config = dict(
    d_shared_expert=0,
    tie_embeddings=False,
    optimizer='adam_variant',
)
Below are experts of layer 9 (counted from 0) of a mixture-of-experts language model. Rows are named router (the router's row for the expert), up (a neuron's input weights, with its number) and show model dimensions 80-119. Each number is 128 + 32 x the weight over its row's rms, rounded and kept within 0 to 255.
After each expert's rows: a language model's description of what the expert responds to. This comes from a sample of Wikipedia text that the model never trained on.

# expert 36
router [124 117  57 105 137 147 127 103 115 135  84 149  90 168 102 144 103  99 155 141 143 138 150 172 141 122 103 109 145 110 136  34  80 152 104  95 152 106  82 119]
up0 [ 74 109 171 179 142 150 106 121  41 153 135 132 152  21 115  67 137 136 144  76 149  70 135 161 123 182 133 130 113 105 122 124 101 101 109 191 181  87  76 161]
up1 [177 113 146  90  95 155  73 146 137 181 152 108  60 152 157 139 152 147 110 117 123 121  96  90 124 113 166  99  99 108 167 149 177 192 136 165 119 131 144 179]
up2 [101 131  94 131 153 133 140 173 103  97 137 107  99 154 199 141  76 143  52 146  96 164 105 110 147 157 173 137  89 126 158 123  84 152 124 118  76  67 115 102]
up3 [156 162 155 170 165 126 146  58  93 141 163 105  40 105 132 173 166 162 129 111 123 113 132 155 141 111 120 113 110 129 177 111 129 136 192 132 160 155 151 132]
up4 [ 98 102 114 145  72  65 158 124 151 119 161 155 163 139 151 167 141  70  99 119 143 133 163  91 139  71 127  83 131  83 130 138 158  64 155 141 192 136 110  59]
up5 [ 92 158 134  64 128  91  74 119 128 105 134 145 145 106 111 153 154  90  71 109 127 154 112 128 131 114  66 142  50 108  90 153 122  42  93  93 139  95 142 108]
up6 [114 135 216 122 151 117 149  70 136 138 124  91  98 138 110 162 103 211 105 138 157 138  54 165  72 109 154 131 110  65 110  93 121 184 170 124 117 141 122 146]
up7 [177 148  89 142 140 153 145 158 138 131 133 114 157 113 170 160 129 167 149 147 185 133  84 131  53 142 172 153 165 114 140 130 109 182 147  75 138 151  95  95]
up8 [144  68  88 174 158 136 100 170 131 130 104 198 175 107 152 135 121 140 125  98 111  82 139  87 182 112 128 165 170 183 120 150 169  75 146 100  27 147 157 130]
up9 [115 129 134 153  64 109 187 107 121  61 128  72 144 145 178 178  52  88  97  92 150 120 133 194 120 183 148 167 136 113 106 105  92  58 156 129  64 128 145 144]
up10 [102 205  99 205 125 147 155 137 138 112 204 120 107 109  94  75 104 160  77 149 200 120  71  80 140 178  92 184 127 147 103 113 131 146 110  96  81 140 158 113]
up11 [ 17  79  88 129 152 160 112 137 158  66 158 125 193 149  98 150  80 161 120 132 170  55 150 106 202 116 139 167  76 102 123 111 121 101 113  71  93 121 169 164]
What it handles: Creative and topic nouns. Common nouns naming works, media and fields, like film, music, book, design, research, cover art, often before plural s.

# expert 17
router [170 184  98 141  91 153 141 119 134 123 195 149 124 112 135 151 101 150 153 141 134 130 154 158  98 120  96 196 144 167 118  25 128 129 147 130 133  75 149 132]
up0 [ 95 111 105 147  76 170 188 142 151  92  94  48 111 116 119 141  83 117  82  97 103 132 114 125 125 181 166 113 154 148  99 126 186 122 127 172 116 112 171 125]
up1 [105 154 128 160 119 121 106 110 190  88 132 108  85  40 146 150 113  94 113 133  94 106 114 145 104 153 141 115 130 157  94 130 179 158 128 155  81  72  94  36]
up2 [119 116 158 143 106 144 125 138 165 148 103 124  98 116 137 110 142 108 128 141  89 103 135  73 148 145 101 182 111  74 161 143 103 120  91 144 119 192 107 183]
up3 [162  76 144 146 109  96 127  83 110 146  96 182   9  92 178 142 117 155 182 113 142 101 136 141 147 153  86 128  62  97 148 139  60 171 115 106  93 161 156 140]
up4 [145 165 135 121 130 123 135 119 125 153 139 210  77 165 131  99 124 216  84  79  72  90  90 100 119 146 108 142 119 103 115 119 114 199 144  97 120 124 122 137]
up5 [ 65 164 129 166  84 140 150 105 118 104 132 154 155 188 134 138 106 154 135 129 165 158 133 146 135 111 183 151  77 203  98 121 165 173  78 127 114 145 124 164]
up6 [137 154 150  93 141 158 114 213 118 155  83  81 203 118 114  85 165 122 136 138 130 132 118  90 197 145 148 160 108 113 174 119  86 130 129 115 179 132 143 134]
up7 [133 119  96 131 131 146  92 168  72  89 157 117 151  76 108 164 115 194 144 185 145 141 148 105 175  97 149 170 102  55 134 152 147 116 135  68 126 124 189  93]
up8 [175  92 166 142  78 159 161  77 158 158 102 116 148  98 167  70 121 164 119 106  80  86 109  99 200 187 105 123 157  84 136  95 134 102 165 157 112 134 100 127]
up9 [120 146 108 114 171 118 156 103 175 167  87  67 150 131 122 104 137 125 173  97 153 118 150 152 122 134 107  70  81 106 135  95 125 150 115 174 140 186 104  61]
up10 [166  97 194  54 129 175  97 114 137 160  98 112 162 137 130 160 138 150 106 145 153 150  41 152 129 178 151 130  73 126 115 119 124 143  90 175 138 171 155 162]
up11 [126 146 138 157 163 146 133  82  80 160 100 193  97  96  81 105 155  92  97 114 158  78 139 130 168 107 115  94 147 138 120 130 113  45 148 135  60 104 147  85]
What it handles: Copulas and as. Forms of be and the word as in running prose, such as was, is, were, been, being, became, as follows.

# expert 20
router [ 92 112 125  93 117 114 171 140 166 111  90 121  88 126 107 126 106  78 139  66 128 129  70  63 154 111  66  99 131 138 122 163 114 138 127 189 181 100 140 109]
up0 [135 174 162 179 151 112 149 100  46 123 140 122 139 141 131  82 142 149 159 157  88 114 190 176 148 178 178 115 136  45 172 150  84  86 133  77 141 153 136 124]
up1 [120 178  74 141 164  72 164 165  92 160  99 128 148 139 137 115 195 134 166 130 168  99  99 132 131 118 146  69 104 152 108  89 120  97 145 121 147 203 148 108]
up2 [174 133 165 121 101 137 137 121 148 141 121 105 108  93 172 116 154 142 129 151 123 134 132 122 153  88 185  86 140 153 145 172 188 114 128 103 120 155  72 141]
up3 [114 139  77 124 102  67  88 105 144 141 125 122 172 132 104 108 107 145 112 103 132 153 133  82 146 178 155 154 180  61 109 121 134 106 154 144 193 119  97 168]
up4 [ 96  99  71 138 131 129 148 196 136 124  86 115 155 142 189  87 139 140  90 129 151 125 163 145 105 133 108  63  96 145 160 119 113 131  97 100 148 138 166 170]
up5 [157  69 164  70 150  82 114  83  98 152 127 124  99 132 112 118 113  80 117 179 179 152 103 209  78 158 134 134  66 165 111 139 174 184 173 123 148 128 182 120]
up6 [120 213 140 134 177 164 141 128 138 108  82 116 128 115 134  77 176 103 166 221 165  89  75  78 163 157 169 177 169 156  81 134  73  55 141 141 166 135 111 120]
up7 [133 125 140  84 116 134  88 175  95 150 159 170 144 177  89 153  85 143  78 118 182  90  90 137 106  89 160  82 112 132 121 128  79 161 107  95 158  91  98 186]
up8 [168 193  89 141 106 159  81 125  88 172 169 155 120 122 139 135 144 117 137  94 109  92 135 154  84 147  77 133 125 132 115 114 121 178 165 112 127 121 199 135]
up9 [145 144 154 131  99  97 137 132 101 114 229 113 101  95 154 145 168 115 106 126 136 115 116 173 121 165 110 165 189 117 134 127  91  76 172 137 147 125 115  56]
up10 [132 153 141 181 118 114  98 183 190 120 113  84 145 101 138 123 175 159 125  93 105 160  66 139 146 173 114 119 181 116 139 144 116 119 111  74 121 151 122 133]
up11 [189 164 134 124 171  92  40 115 144  75 128  89 115 128 106 120 119 146  98 126 139  53  83  98 118 111 186 136 109 185 170 101  91  98 150 168 130  88  86 150]
What it handles: Digits in scores and dates. Single digits inside numbers such as years, measurements, ISBNs and match scores, plus sports words like scored, career, score.

# expert 8
router [166 156  86 144 119 125 100 100 111 137 107 101  95 153 139 183 129 121 138 140 149  99  97 105 167 134 127  65 104 116 141 110 139 110 137 134  99 169  89 169]
up0 [127 114 134 153 146 162 159 148 138  74 176 146 153  76 134 139 127  73 148 147 131  97 154 128 103 130  87 144 193 117 151 130  98 142 132 166 139 102 131 109]
up1 [191 174 145  93 174 200 134 157  86 169 214  74 107 174 146 117 113  71 122 105  94 110 102 120  76 193  45 154 146 146 142 113 175 152 116 118  88 158 149 184]
up2 [128  90 208 104 105  92  99 181 171 149 137 139 126  79 129  92 108 149 162 158  88  77 111  92 165  80 131 163 116 170 118  97  97 150 129  94 121 145  71 150]
up3 [117 149 178 151 158 120 172  91  90  93 164 191 111 140  88 132 133 110 144 152 174  88 100 201 152 147 114  91 127  70 120 127 149  97  55 150 125 109  75 134]
up4 [108 118 104  98  96  96 107 126 167 101 118 110 148 153 120  87 109 103 134 153 126 135 129 142 151  97 143  94 200 159 133 129 143 127 170  76 124 128 119 113]
up5 [111  93 174 149 139  73 119 155 174 196 117 107 147 107 205 179 128 115 114 110 161 149 197 101 136 133 143 155 153 134 133 125 192 126 153 138  80 118 107 101]
up6 [155  89 188 111 115 102 109 108 156 136 173 160  92  96 133 146 111  89  64 145 143  80 119  97 122 109 130 137 115 169 151 146  94 169 122 175  22  88 133 127]
up7 [147 121 217 165 199 174 171 128 134 140 124 142 134 144 144 174  97 119 165  62 112 122 139 148 148 100  83 135  87 148 164 145 110 162  69 105 115 121 189 140]
up8 [135 101 105 153 117  90 163 172 132  75 117 191 155  88 169  78 137  80  94 172 131 122 133 139 112 116  80 149 120 117 163 118 130 135 178 104 188  92 148 102]
up9 [130 166 149 106 149 112 167 164 146 134 157  49 169  82 147 120 120 120  90 134 154 106  51 146 133 130 143 131 168 180 164 128 109 140 146 121  97 137 121 149]
up10 [126 151 117 158 118 152 138  86  75 142 194 135 116 116  96 145  86 135 118 115 137 110 135 112 173 115 144 166 118  90 107 137 181 175 137  73 116 125 151 116]
up11 [101 188 111 138 130 122 127 143 138 129 103 143 131 128 167  32  91 143 158 165 163 135 119  90  90 118 167 173 163 157 132 111 129 114 104  98 100 115 179 147]
What it handles: Mid-word stem fragments. Inner pieces of longer, often technical or rare words, like nc in punctures, mat in hematology, rit in arthritis, plus nouns such as human, light.

# expert 15
router [ 89 158 143 128 169 146 126 175 121  92 133 105 170 148 181 130  93 131 131 152 136 200 100  84 126 122 148  97 103 152  61 201 129 134 160 133 119 192 153  90]
up0 [160 130 136 108 115 120 111 152 140 134 107  86  98 181 168 159  90  90 136 111  79 163  74 149 171 166  98 101 129 143 132 131  92 157 142  75 169 122  95 112]
up1 [112 201 118 107 130  91 138 155 147 168 102 119 152 134 109 103 118 150  92  71 111 110 165 168 183  99 123 125  67 114 107 137 115 122 126 103 154 158 106 115]
up2 [118  85 169 162  70 175  92 181 125 167 101 153  86 119 151 108 134 122 127 138  55 145 106 106  83 162 170 128 145 167 161 117 100 117 152 129 174  76 126 166]
up3 [ 92 143 140 113 153 184 130 136 154 188 175 156 126 136 142 129 156 154  49 140  75 110  99 212 110 107 116 156 132 149 176 114 147 109  92 141 135 153  96 132]
up4 [163 140 122 144  93 151 157 149  89 190 190 135  92 147 171  78 132 158 124 109 128 154 136  97 180 110 102  96 103 158 145 130  84 132 112  89 186 218 119 143]
up5 [123 121 133 125 137 143 156  67 182 143 106 114 100 132 114 117  94  97 137 162 122 143 139 120 116 164 168 106 120 149 120 124 135  83 155 103  66 147 150 115]
up6 [176 190 143 125 121 131 145 113 192  96 196 116 104 116 137 126 132 114 111 176  93 122 155 116  99 139 144 152  57 131 195 113 139 102 148 139 165 154 143 111]
up7 [126  68 108 119 134 134 133 101 117  98 123 140 159 105 128 104 113  78 132  81 174 116 119  94  86 149 114 117 122 117  98 135 128  74 157 121 119  69 158  69]
up8 [116 169 113 106  94  97 105 129 156 146 100  81 108 182 117 121  88 133 154  72 136  56 102 137  73  82  76 147 151 132 138 119 146 104 180 162  96 112  94 118]
up9 [149 143 121 197 144 118 142 128 107 200 129 147  86 167 137 157 118  91 125 100 179 141 194 152  91 143 120 124 144 204 126  94 148 138 125 132 114 117 133 124]
up10 [105 130 167 150 177 144 134  91 124 120  62 156 120 195 119 143 189  92 171  93  51  93 121 121 116 153 145 136 116 147  94 131 147 171 151 113 122 105  90 196]
up11 [135  33 141 129 134 153  71 152 140 172 125 137 120 127 123 184 105 147 140 119 118 140 171 121  96 196  75 142 141  67 157 113 123  83 137  87  78 168 116  88]
What it handles: Surname pieces. Surnames and surname fragments after a given name in credits and lists: Smith, Jr, McC, Sch, kov in Zelenkov.

# expert 7
router [186 121 101  93 171 132 150  95 104 177 142 139 110 165 134 119 165 174 143  41 148  81 116 116 127 130  74 155 213 115 129  32  90 168 151 116 163 131 124  98]
up0 [136 108  81  97 157 144 162 103 193 118 149  76 103 186  88 177 148  99 111 110  87 137 162  99 146 144  97 165  93 153 124 138 180 141 116 159  98 138 123  96]
up1 [141 155 157 108 137 112 184 112 102  95 127 161 121 127  69 125 141 136  98  70 125  76 125 127 139 140 135 153 178 102 135 154 132 113 171 106 130 177 112 124]
up2 [ 82 141 110  92 111  52 121 170 185 155 140  99 106 129 132 144 162 128 167 100 131 153 166 165 146  96 128 101 122 166 115 118 155 196  77  96 113  95 159 149]
up3 [151 127 126 114 108 126  56 152 190 151  86 127 157 184 115 126  96 104 151 142 133 101 200 185 130  95 166 121 109  67 141 122 171 151 111  92 150 172 157 179]
up4 [ 73 114  87 163  88 151 116  89 125  98 175 151 127 167 155 112 138  94  25  97  93 106 101  54 155  65 110 145 163 121 141 131  98 134 132 149 134 139 126  82]
up5 [157 148 170  64 109 168 127 149 125 107 148 176 163 128 112 103 154 175  97  96 149 113 128 112 126 115 124 140 141 191  85 172 149 128 162  77 158 153  85 138]
up6 [126 202 137 184 108  77 124 123  88 137  91 185  62  92 105 136 112 153 167 102 149 117 137 101 141 139 143 186 134  53 113 120 136 175 143 102 183 157 193 132]
up7 [105 153 113 190 156 100 150  86 126 110 130 124 132 101 148 175 189 110  89 128 148  84 109 156 135  93 143 133 130 131 189 140 140  89 109 109 129 117 143 112]
up8 [128 116 155 125 160 100 126 110 119 194 140  86 109 130 133 214 126 143 141 145  37 147 124 162 107 123 165 105 126 146 109 211 140 159 102 117 107 162 145 113]
up9 [120 143 140 128 121 140 153  97 144 102 140 106 164 100  83 146 152 123 144 143 124 190 176 153  97  58  58 165  86 104 172 163 103 134 155 125 115 118 109 124]
up10 [135 135 117 155 147 179 113 107 204 143 124 149  97 134 135 112 138 103 157 170 163 151 130 135  85 162 110  70 139 155 120 150 162 109  80 141  60 217 118 191]
up11 [135 163 170  52 145 200 117 125 188 144 159 156  90  85 120 133 124 123  76 109 118 148 120  83 157  74 130 126 125 156 165 164  64 127 119 133 126 201 176 130]
What it handles: Event and ordinal nouns. Nouns and adjectives after the, a or his naming events, stages or rank: first, final, initial, significant, death, draft.

# expert 4
router [135  94 152 133 121 163 130 157  99 149  87  99 133 105 112 127 165 116 129 166 157 172 111 138 131  83 166 130 171 103 121  98 128 113 140 116 162 121 103 158]
up0 [ 93 134 136 156  44 118 125 122 145 136 147 132  77 187 160 148 108  98  86 131 146  86 151  58 103 145 159 172  88  50  97  65 115 137 124 117 126 101 136  85]
up1 [ 81 169 126 118 153 141 122  73  92 134 114 168 136  96 124 124 152 122 118 139  90 178 147 112 148 144 177 158 138 111 104 146  91 147 140 141  71 196 152 187]
up2 [116 130 107 203 163 105  77 127 171 160  69 146 146 143 162 139 157  94 117  34 145 130 163 119 122  87  83 119 164  91 125 123  98 144 156 156 158 217 119  97]
up3 [ 74 123 136 168 168  79 147 115 113 184 150 171  53  90 107  91 146 143  67 158 199  93 205 126  92 203 103  65 117 140  79 178 122 124 148 147 144  94  92 150]
up4 [171  81 132 103 156  99  63 111 119 149 115 108 158 117 124 101 168 153 120 137 153 114 141 154 164 176 148 137  95  90  85 178  97 137 101 124 126 127 102 138]
up5 [ 88  90 143 116 128 110 149 152 130 108 145 165 181 114 147 150  59 148 145 150 120 140 126 133 150 159  94 112 167 133  80 132 127 105 145 128 114  98 102 102]
up6 [142 116 132 148  78 159 103 163 179 107  82  89 151 193 108  93  79 137 175 128 139 127 107 153  72 159  85 127 179 175 104 125 146 120 156  77 168 122 169 116]
up7 [115  48 112 101 137 129 112 134 114 148 174 137 115  97 127 105 105 132 172 129 118 120 170 143  75 160 120  54 119 170 128  96 102  89 128 174  97  76 155 126]
up8 [135 135 144 162 139 167 105  97 154 150 157 110 133 115 184  84 201 187 112 187  88 132 119  76 123 112 129 143 115 140 127  94 175 159 144 116  93 105 132  49]
up9 [102 166  90  88 118 133 126  58  99 182 120 137 117 154 149  80  99 104 193  79  78 140 138  74 145 184 117  82  71 107 106 149 152 121  98 123 152 135 145 145]
up10 [164 108 109 145 122 139 145  52 162 118 137 142 163 175 160 163 105  89 105 116 184 197 132 149 173 102  99 182 157 159 165 144 104 105 104 190  60  83 146  48]
up11 [174  93 133 130 106 136  79 154 120 197 102 158 107 158 101 122 157 176 136   3 125  92  82 116  97 154 118 113  79 130 166 118 113 173 115  92 127 165 119  98]
What it handles: Word-initial consonant clusters. Opening pieces of words split into fragments, often consonant clusters or prefixes like sp, exp, imp, trans, as in in-sp-ection.

# expert 21
router [167  87 107 125 115 131 138 131 151 126 100 155 109 157 154 125 141 142 134 115 183  93 103 127 144 153 127 118 108 194  99   0  98 153 154  94 119 143 147  58]
up0 [117 164 207  51 193 128 123 153  65 119 102 135  79  53 126  83 128  86  78 111  97 100 137 128 164 138 117 156 132 112 164 137  62 178 113 129  97 147 138  93]
up1 [ 81 127 143 163 122 133 137 151 128 188  78 147 121  89 164 116 147  71 112 138 132  69 135  95  97 148 183 165 146  55 145 120  83  26 146 150 162 147 180 133]
up2 [134 151 180 117 131  89 105 122 191  75 144 144 143 144 148  96  77 151 168 103 103 119  97 100 102 108  82 122 108  68 120 147  65 135 126 114 103 166 101  92]
up3 [129 114 118 137 164 109 186 111 120  80 189 143 162 165 113 148 111  65 157 131 145 128 142 121 147  98 101  95 119 115  98 121 142 159 160 156 168 172 111 148]
up4 [ 89 127 119  97 177 175 130 126 160 114 100 121 122 105 109  68 124 190 119  78  98 178 120 160 105 106 192 163 142 173 161 158 108  98 143 152 170 106 127 100]
up5 [168 177 120 163 145 134 133 154 103 128 165 115 137 130 142 161  93 104 148 183  63 135 115  83 149 115  77 128 139 124 148 138 162 105 123  77 113 114 141 112]
up6 [146 183 150 162 123 129 139 169 109 126 161 142  61 120 118 152 100 101 126 123 172  83 170 110  91 168 153 164 172 120 159 121  94 133 119  55 125  94  99 130]
up7 [106 137 136 135 140  99  89 147 107 142 151 171 103  84 143 144  93 136 136 115 132  65 110 164  60 128 114 189 156 111 137 174 166 118 128  88 147 210  73 107]
up8 [136 140 162 140 134  40 165  84 140 123 139  95 155 101 116 126 181 114 104  73 100  75 144 185 142 116 168 106 113 121  88 130 175 154  91 114 166 120 133 105]
up9 [192 111 151 155 128 129 100 112 188 141 101 132 153 147 153 120 108  95 163 137 140 127 135 163 116 134 120 125 109 121  84 146  86 214 129 144 163 128 139 113]
up10 [ 33 130 110  89 100 102 125 161 152 134 137 121 189 159 149  88 109 167 148 101 149 134 185 169 130  78 162 134 124 152 163 126  80 149  70  85  89 113 113 181]
up11 [143 146  83 103 189 108 103  85 117 154 182 148  91  67  96 134 143 108 108 111 144 149  98 146 141 115 127 147 109 111 148 162 164 110  86 133 151 116 124 110]
What it handles: Clause subjects and auxiliaries. Subject words beginning clauses and the auxiliaries after them in narrative, such as he, they, who, which, has, would, to.

# expert 3
router [173  88 133 161 125 190 158 137 109 144  99 117 135 148 128 157 128 125 125 114 154 134 132  81 194 157 116  98 136 117 149  70  62 101  86 125 147 103 145  71]
up0 [135 149  98 143 119 125 155 139 138 136 149 134 155 111 191 132 223 161  95 116 117 144  78  90  92 126 128 187 144 188 169 156 187 113 159 158 147  88 170 122]
up1 [136  98 104 181 100 113 146  80  87 201 163 116  96 167  92 131 126 181 111 155 134 130 101 148 114 161 190  72 162 103 124 109 148 160 148 175 171 143 144 138]
up2 [119 100  94 144 125 123 100 143 149  50 114 146 123 158 114  81 102  97 102  93 148 169 103 147 103  97 163 167 134 177 127 163  69 144 121  92  89 117  44 132]
up3 [130 126 125 129 161 116 138 141 125 167 104 133 112  41 116 132  88 151 154 107 100  74 144 145 104 142 190 148 125 178 102 145 196 162 133 155 149 131 179 171]
up4 [ 41  87 131  77 144  71 150  92  75 158 122 160 188 136 129  71 107  93 113  79  94 137 120  93 144 105 136 192 160 130 146 133 144 139 151 195  96 126 148 133]
up5 [116 127 146 104 133 140  63 171  52  94 108 150  49 161 112 145 110  83 151 135 130  94  76  91  83 132 141 151 142 142 123 102  96 159 188 144 162 111 116 114]
up6 [123 158 147 157  90 142 151 138 187  86 122 140  93  55 105 103 140 194  79 166 112 164 131 121 136 109 168 139 130 164 160 131 147 163 139 135  38 140 119 163]
up7 [106 129 109 158 168 137 144 188 198 110 159 102 166 138 137 134  96  98  58 167  86 178  97 177 119 116 128 139 143 115  96 125 150 163 177 149  87 151  74 152]
up8 [141 176  70 156 108 124  83  81 141  97 101 140 128 142 134 143 170 116  73  76  97 182  98 153 165 138 102 150 120 145 114 153  80 157 119 119 194 209 131 119]
up9 [105 110 151 136 112 132 128 122 211  71 176 124 137 134 109 104 109 136 143  97  74 131 151 101 125 131 135 168 139 127 135 101  99 112 237 152 157  99 145 131]
up10 [147 108 107 138 108 122  67 142 134 148 123 122 120 109 178 149 130 138 161 141  39  88 114 107  89 152 124 125 128 110 105 104 134 139 130 131 209 207 147 101]
up11 [119 124 111 157 181 110 123 187  82 133 152 131  83 123 136  89 126  25 112 151  95 142 174  66 124 140 102 125  85 131  81 126 190 180  97 161 128  95 156 126]
What it handles: Group nouns, plural endings. Nouns for groups of people and their plural or possessive s, often in sports text: people, men, women, team, club, they.

# expert 32
router [144  90 105 131 112 103 163  90  78 111 127 105 144 141 141 156 128 135 110 133 113 120 146 110  93 123 137 117  97 112 175 217 172 153 137 111 110 165 182 152]
up0 [ 98 135  94  87 112 101 102 164 176  69 180  86 167 179 210  69 155 134  99 138  91 136 142 142  97 194  99 127 132 122 112 109 122 177 122  94  86 136 172 129]
up1 [190 103  90 115 191 104 105 127 118  59 166 124  60 141 152 144 164 101 125  98 108 118 107 123 184 191 109 111  96 111 151 104 113  35 147  98 100 171 154 145]
up2 [ 90 134 128 189 124  78 128 187 171 166 105 128 102 164 148  89 122 158 119  62 176 103 153 157 116 105  70  79 159 130 129 100 167 146 144 143 179 120 160 111]
up3 [143  80  84 104 124  77 184 115  59 128 139 146 148  75 120 191 111 126 133 154 134  87  98 147 149 102  70 100 138 110 104 134 117 175 104 128  71 177 105 108]
up4 [ 81 126 108  89 167 141 143 110 121  91 124 117 161 116  95  98 184 109  58  72 161 125 169 120 146  65 113 119 165 151 188 100 114 160 106 129  94 114 108 104]
up5 [126 136 160 113 135  88 164 138 110 129 145  77 158  71 148 120 121 124 190 121 118 171 125 120 124 183  76 165 141 114  45 131  84 174  85 108 114 168 147  95]
up6 [126 149 130 170 190 107 146 117 136  76  80 147 128 111  56 121 138  40  96  58 112 102 138 103 167  51 167  88 108 154 136  87 118 117 124 139 115 118 120  87]
up7 [155 115 221 147 169  69 171 157 124 151 110 153  68 123 123  94 101  89 114 142 114 154 170 116 159 113 151 103 131 116 123 165 157  83  94 137  95 105 129 109]
up8 [132 199  97  82 104  87 105 201 139 115 181  40 116 121 191 137 123  94 138 143 135  41  94 208 134 142 100 113 119 151 169 117 154 191 151 145 106 142  70 165]
up9 [132  99 108  94 115 158 125 202 128 186 152  89 146 124 115 104 157 210 149 117 107 109  48 154 108 119 127  72 122 134 144 147  79 112  76 145 158 109 153 106]
up10 [104  95 154 128  89  97 188 160 136 159 111 159  82 133  74 117 131 148 107 117 119 162 140 130 147 123  68 232 120 155 124 114  88 131 122 193 120 108  87 125]
up11 [101 140 113 188  84 131 171 160 129 152 126 140  96  79 133 138 114 149 147  65 126 137 158 190 148 145 100 141 145 131 118 103 167 168  87 185 145 129  87 126]
What it handles: Given names and in. First names and their opening pieces, often European, like Emil-io, Alexandr-a, Paul, Anton, plus the word in/In and of.

# expert 25
router [148  89 110 106 109 105 133  83  98 117 128 121 152 160 122 143  87 150 113  91 174 151 131 143 159 143 100 145 154 111 123  10 110 212 141 150 137 185 135 106]
up0 [183 147 134 124 188 123 106 126 157 111  69  78 114 110 148 139 155  85 112 106 103 149 144 117 175  95 148 104 143  79 135 135 115  94  78 142 134 133 138 103]
up1 [128 131  65 134 128 123 117 134 134 174 136 114 133 173  88 145 109  92 111 163 112 121  90  51 170  56  77 102  91 117 169 182 131 180 114 155 159 138 150 184]
up2 [131 158 164 165 144  99 150 119 160 125 119  38 119 162  91  60 154 122 169 189 112 139 194 123 131  96 207 118 142 120 154  86 132 172 136 150 105 145 150 125]
up3 [136  75 105 135 132 111 122 150 180 156 124 103 115 107 114 104 143 119  78 153  80 133 163 123 152  79 180 170  98 105  94 140 158 181 135 127 102 151 124 144]
up4 [104 130  91  85 102 138 121 121 155 130 151 160 196  40  87 146 154 112 100 117 148 151 131 118 147 142 143 120 164 149 145  87 182 168 161  86  98  82  97 111]
up5 [148 166 146 115  84 138  94 161 136 151  87 137 145 153 116 142 111 129 108 168 156  68 110 137 200 149  67 103 150 117 175  80 102 153 155 165 127 125  88 143]
up6 [151 132 156 122  77 120 123 122 102 145  91 120 147 139 153 114 122 114 136 121 132 112  89  60 139 150 150  89 122  70  70 142 116 110 154 100  56 157  99  99]
up7 [103  98 161 103  88 129 127  80 134  97 164 167 151 142  95 162  81 201 148  94 147 165 121 120 103 112  98 153  75 140 120 120  97 180 111 104 120 147 113 124]
up8 [ 44 151 102  71 147 140 102 138  64 178 137 127 164 145 198  57 131 139 138 139 159 110 103  87  89 159 130 124 112 112 161 126 169 116 114 117 146 104 148 123]
up9 [173 165 127 126 131 107 107 135 103 147 112 157 109 135 121  62  74 124 132 147 182 137  92 137 115  99 139 165  95 115  98 124 141 139 100 118 107 116 126 151]
up10 [ 95 134 116 162 130 135 108 169 135 147 137  75 198  63 130 131 148 118  20  79 159 138  92 139 101 170 120 105 159 139  72 113  59 105 129 146 126 153 162 121]
up11 [157 141 101 108 191 116 144 127 102 142 146 162 130 159 137 169 158 128  94  95 166 206  84 196 135 117  81 120 109 130 131 131 104  94 144 103 131  74 120 136]
What it handles: Word and phrase endings. Final tokens that complete a noun phrase or word, such as units, suffixes and closing brackets: miles, billion, century, died, -ed, -s, ").

# expert 31
router [152 193  74 141 132 134 101 154 189 138  56 125 132 119  64 146 148  81 106 174 105 117 138 139 133 113 133 149 167 116 193  93 134 130  96 110 119  64 107 234]
up0 [152 128 176 132 104 163  89 111  69 151 141  66 149 109 132 160 142 126  73 112  95 110 123 106  91 162 123 101 174 136 155 149 144 158 141 148 163 138 146 121]
up1 [148 142  87 159  99 171  49 128 173  85  96 131 112 116 178 179 230 126 107 121 100  57 103 106 136 151  81 123 123  87  46 146 103 126 155 148 125 145 134 132]
up2 [117 113  94 196 177  98 117 161 151 159 184 172 196  73 109 125 136 128  96 100 112  90 128 150 159 152  77  91 151 144  87  95 135  76 149 136 108 126 168 102]
up3 [113 150  94 112 124 167 175  75 147 108  92 175 165 153 133 151 206 125 153  82 124 110 124  88 141  89 121 105 107  56  94 153 200 165 151 196 186  81 139 139]
up4 [114  79 101  66 146 127 139  80 138  86 135 122  84 175 164 138 126 113 102 106 112 168 118  83 139 122 129  98 124 126 119 131 120 146  97  90 123 135 108 135]
up5 [147  55  65 108 141 178 199 153 152  63  91 152  94 110 143  85 127 142 140 121  92 140 144 126 150 136 123 119 119 117  82  98 140 112  93 157 163 102 124 160]
up6 [109 138 142 122 139 220 106 137  98 145  93  91 134 140 140  92 134 144 111 122 151 159  84  97 169 177  84  85 152 104 128 135 121 185 134 129 103 144 132  67]
up7 [124 114 158 107 140 193 170 167 119 174 175 142 147  52 132 133 144 121 197 164 105 110 159 165  96 115 113 126  94 143 153 145 126 116 151 151 120 122 215 157]
up8 [101 150 175 143  55 163 177 117 141 148 102 157  70 166 109  75 150 149 140 117 153  91 167  46  96  93 113 115 130  86 114 122 105 152  75 125 146 113  52  94]
up9 [ 99  98 101 156 126 120 101 123 133 167 160  98 158 147 155  73  87 149 140 163 127 153 147 162 107 137  98 176 144  80 140 160  92 123 141 153  90 127 175 116]
up10 [116 196 167 112 147 175 122  80 116 101  85  93 106 187 122 107 143 168 157 120 134 134 123 151  98 136  89 138 168 120 136 167 115 126 150 157 119 100  92  66]
up11 [142 196 142  91 116 137 113 119 124  80 146 156 137  68 118  92 154 111 119 117  86 174 102 115 113 122 162 172  76 158  90 124 172 111 169 161 167 146  96 110]
What it handles: Infobox field starts. Line breaks, hyphens and first pieces starting infobox or list fields: Preceded by, Born, Website, Binomial name, Romanization.